{
  "num_hidden_layers": 9,
  "moe_layers": [0, 1, 2, 3, 4, 5, 6, 7, 8],
  "normalize_top_k": true,
  "routed_scale": 2.5,
  "balance_loss": 0.00205,
  "balance_bias": false,
  "vocab_size": 8192,
  "beta1": 0.95,
  "beta2": 0.99,
  "max_grad_norm": 0.5
}
Below are experts of layer 5 (counted from 0) of a mixture-of-experts language model. Rows are named router (the router's row for the expert), up (a neuron's input weights, with its number) and show model dimensions 0-191. Each number is 500 + 50 x the weight over its row's rms, rounded and kept within 0 to 999. Numbers have three digits each.
Before each expert's rows: "mostly gets" lists some tokens that are sent to it at least half of the time. This comes from a sample of Wikipedia text that the model never trained on.

# expert 73
mostly gets: ".", ",", ").", ":", ".\"", ")"
router:374557439603457444455452421541562472476524553422430522504554590499493439482496408453468475470535434500595515531561438524518505542525565550548545586449521533476443480464455458546500444532561443471495444434453554482497499495437447588461492457481427537526480491545470463490500568465592618450516566547499493485564499461469542523522543496413497447534503503548413555557535429450505520476436488446488502591469423569401526513508512454422485584413509591432555438481470508515428435520454438470457528428493524517499610548473518589491453478418569575470535460539528493547554538466538603466
up0:577553437541424560431516500437485476513544504579418465533536413465549497534545546497441534415536393539557451493536458475527493417584516496459488438497491458492471460539553511535508510552500470513522546583405507511360517537527535494476438473517436614454396534436590449540516566526572424552430496469542572546550467572425502489560500521490418464432619406522509540507530559535518443542620498561462427525477439572500463501434531569460423549549536461449554453476500518458529552501482526541407506513551507530513554519542458529468511428495458489550428500444494477486579469386563545513

# expert 0
mostly gets: "itor", "ile", "plic", "press", "erb", "York"
router:466587541519398547451561579462493440498426460537512572458519563574444432439561418502441461486503482435436461572544397520541481479451535510466480532442348439539587489475550511519565480478543499461542551527531538541626597506533554550458514499551526528451448525452541557448458519407504452514412467553485415415495514494496490474497529557461527543508512455560471523571480479509493503529484510575531544508498462563529485615468539509353447467613490541439555547435500545591428566518490478386457520482523547482514501431501455469576497479452466613464454512455468487472457541511497420493
up0:450508408482528457503394499545462537494603504442497438433540531476499538544485492513484436546446555579476562534436593480404472442526430419566496533463474466523338489512530505509505486513509500520496534509479482542466537524536476547506357425510551498514504608498526483521614539539470485455542465590476537495543489567507426567606540597496445430503517510432505533428457576501434540458515532518481572534446583504551487503506472459520486383452494551492439509450493444519488643533515502567505505487499425484527595577427486542498491443559481489477595442472550484407507524537500519363

# expert 10
mostly gets: "í", "á", "aj", "č", "berg", "š"
router:434403583578467425482506553514498526449464504484476515492482534528523510491527484599450449434551463478457545502493527562512548349549526578487507464434522537536425469487540462508573484597469478526427587503438510559493607486488497542405534531492517458471467531543534578482547512468588452419498482550552456514436565539577514527520515499506526428469426503611547556541478421525578511410459495413453505528553549514410413490594507513483531505411455518516530531494456506503439446473463487403458537554358576593576443489560470494579539500518518495429533540437507485440458453452582556543
up0:413475526544498570587503467511474514497488498489461482554537517452468477498439551571500619403536456483508406511489451553493610440443506482466526508565473482555490619496526486483449448518531489569484403495536572513438475448527479555541515515496486466465430496528493426536528529494491488514547549528480504473487448469380593535471561497446454527451537542581402508522506473442513540509451534448431386451534490501516513535521463511406495550515489499470573512509504501441493527540561607555537520518504529489631529475341479578416397329520509462468537497567557504510593469531392451563

# expert 79
mostly gets: "ç", "erb", "č", "ini", "ș", "ric"
router:451507559523530494532526492438557559474400549426489487489456562541496502612617439432492472531481498483482430599541552521564511381489486524487479478447422512471523488509500504488513428551560530446468556511485558431477547539592546469492491580486401436445471542544474478493411481505555436436470399504519459571446614516680474466490513521512604372527481493535526590524467527471561513508498501447469536421506511574457445507488502567478514605498533500447384463473564458593523541450425552523477523513506492559576474458546436471533552468478473492456485488384466529470469475483569482479
up0:468502492398501463471498445489542476546462431500555560572529594512391456518413466500494468521430555453527488496436472427512525495435494560455454462486393506495567451428499521518464499558457444523405508482541527535435532450490510507495535418441510546514448557513495505471538415576466598508462474490531498597445495461574464437581504460558521518503457479499454539547536531497530500489579550554553466489597528545413496538473479547530460442501597513503427461529586458566593501440611422533468488502444539476445473636464512386502429559504416626518471553496475523480514590414519545602

# expert 21
mostly gets: "±% ", "Goals ", "— ", "rd ", "nd ", "−"
router:443514515627406434431481429482552472457484512421474533465482488553480542414478531463494611376557481466500557578495429454515555567565558562480495539467435492500402434487566473508407478485561424532447437605535508485499489532503439524500512400468556426540524498501484525471420500448494487415522506472579516410555525441456583439569566418418515399570538480532398540486540437512513487507502489538511485538537490475447553453469466518456481513464453526529532530463452564568457502475523470554603567486486553546485541520462502544388423476452590518428531496436535505546474582493418489438
up0:472490402472572476566556485488472604494542534343491484478515588513508430442566400481457404555414463538451550503469478517505497482525539433457511420566474501407600485508560483509447441588575438529465505523563559524520523445504437557577539548434498459525441518497462570532456467471461589552439442556532515490433574604514489574453590520449541537468506440625514479536521527508506541506449452520497525517544555518509534419497504445494541532586515414453504568510514525447587527437556475520488438425496544488478522378518483531447390474548425511552446466505495484535498497476603471510

# expert 45
mostly gets: "Win ", "MF ", "FW ", "26 ", "Total ", "9 "
router:478476499461438511487440518438396476444505546459460529486424465457445550403488465426519444463414562469525569519490517520437500562483448609509419464557497564479469485468571544485462536539526475579470497518587544467562407568437445592519447529549496542540541495468532600462548568531460441414576474518507597582499519491451533576526538431518485457549444456575550455552432534502413559440413483460480567508518502540485476480546465513448528447563470581505565467492424564468583426514441555523467551473415603527570539433427610557468565505437530534470481465531478427536527568503526499525
up0:480536536502530425513489453498483515643548481427598520561591625468455558456498451451526612516544522495495537489473486510474535427515503566398534514391544585396443499466540508500424449547520455536519472509552507562445483541539486514452403524501532470525540516465548492637493469486503470543568498501507558458554526637463501474428483482423550355444583494563487538484561458438561488447527448482466462495491480487539494471478445466494531505518562496502451480435496492405563482589436444477451561479514491460435529583453498494554577580489545548566478598407431523538477497439496504553

# expert 93
mostly gets: "—; ", "Votes ", "Ret ", "Notes ", "46 ", "Yes "
router:422542448508400512562464611535568561450487527458455544497405516513512436520469553405521559478500425540482525560382531452470400569549418554513520501467478569392453486429516466574429472449476499554450470507579529450540514531519460559495458438564505455538436512401456437493582488428467474531539521501474506497511554514435575534558461475497440450563443506503430498504466552537491460510555516455531585548489519562565572505432529474490473487486436525540545438612463536587500383488431456470430534474411579561509612485492475554415536495502552464431484478453550560565525462496518462565
up0:579488575496475540572535581460383474513460432553508487445576523457469522597433564416447546510516522578428504559549432395456537434419527488349542497565571457432534539470403418517510532521441426466513524464501529505445596515443425475510521508489566503466460462533458498454541456413442444529525420539479452518545481493567469500507566531503429579493558534595455498485484489596467535545504479465556409482537571545538567475490537506522473550521584502543461450571460461343465494512578507454564571479508507521546423453550528466539483431563510451482528453481472482513563517473557492504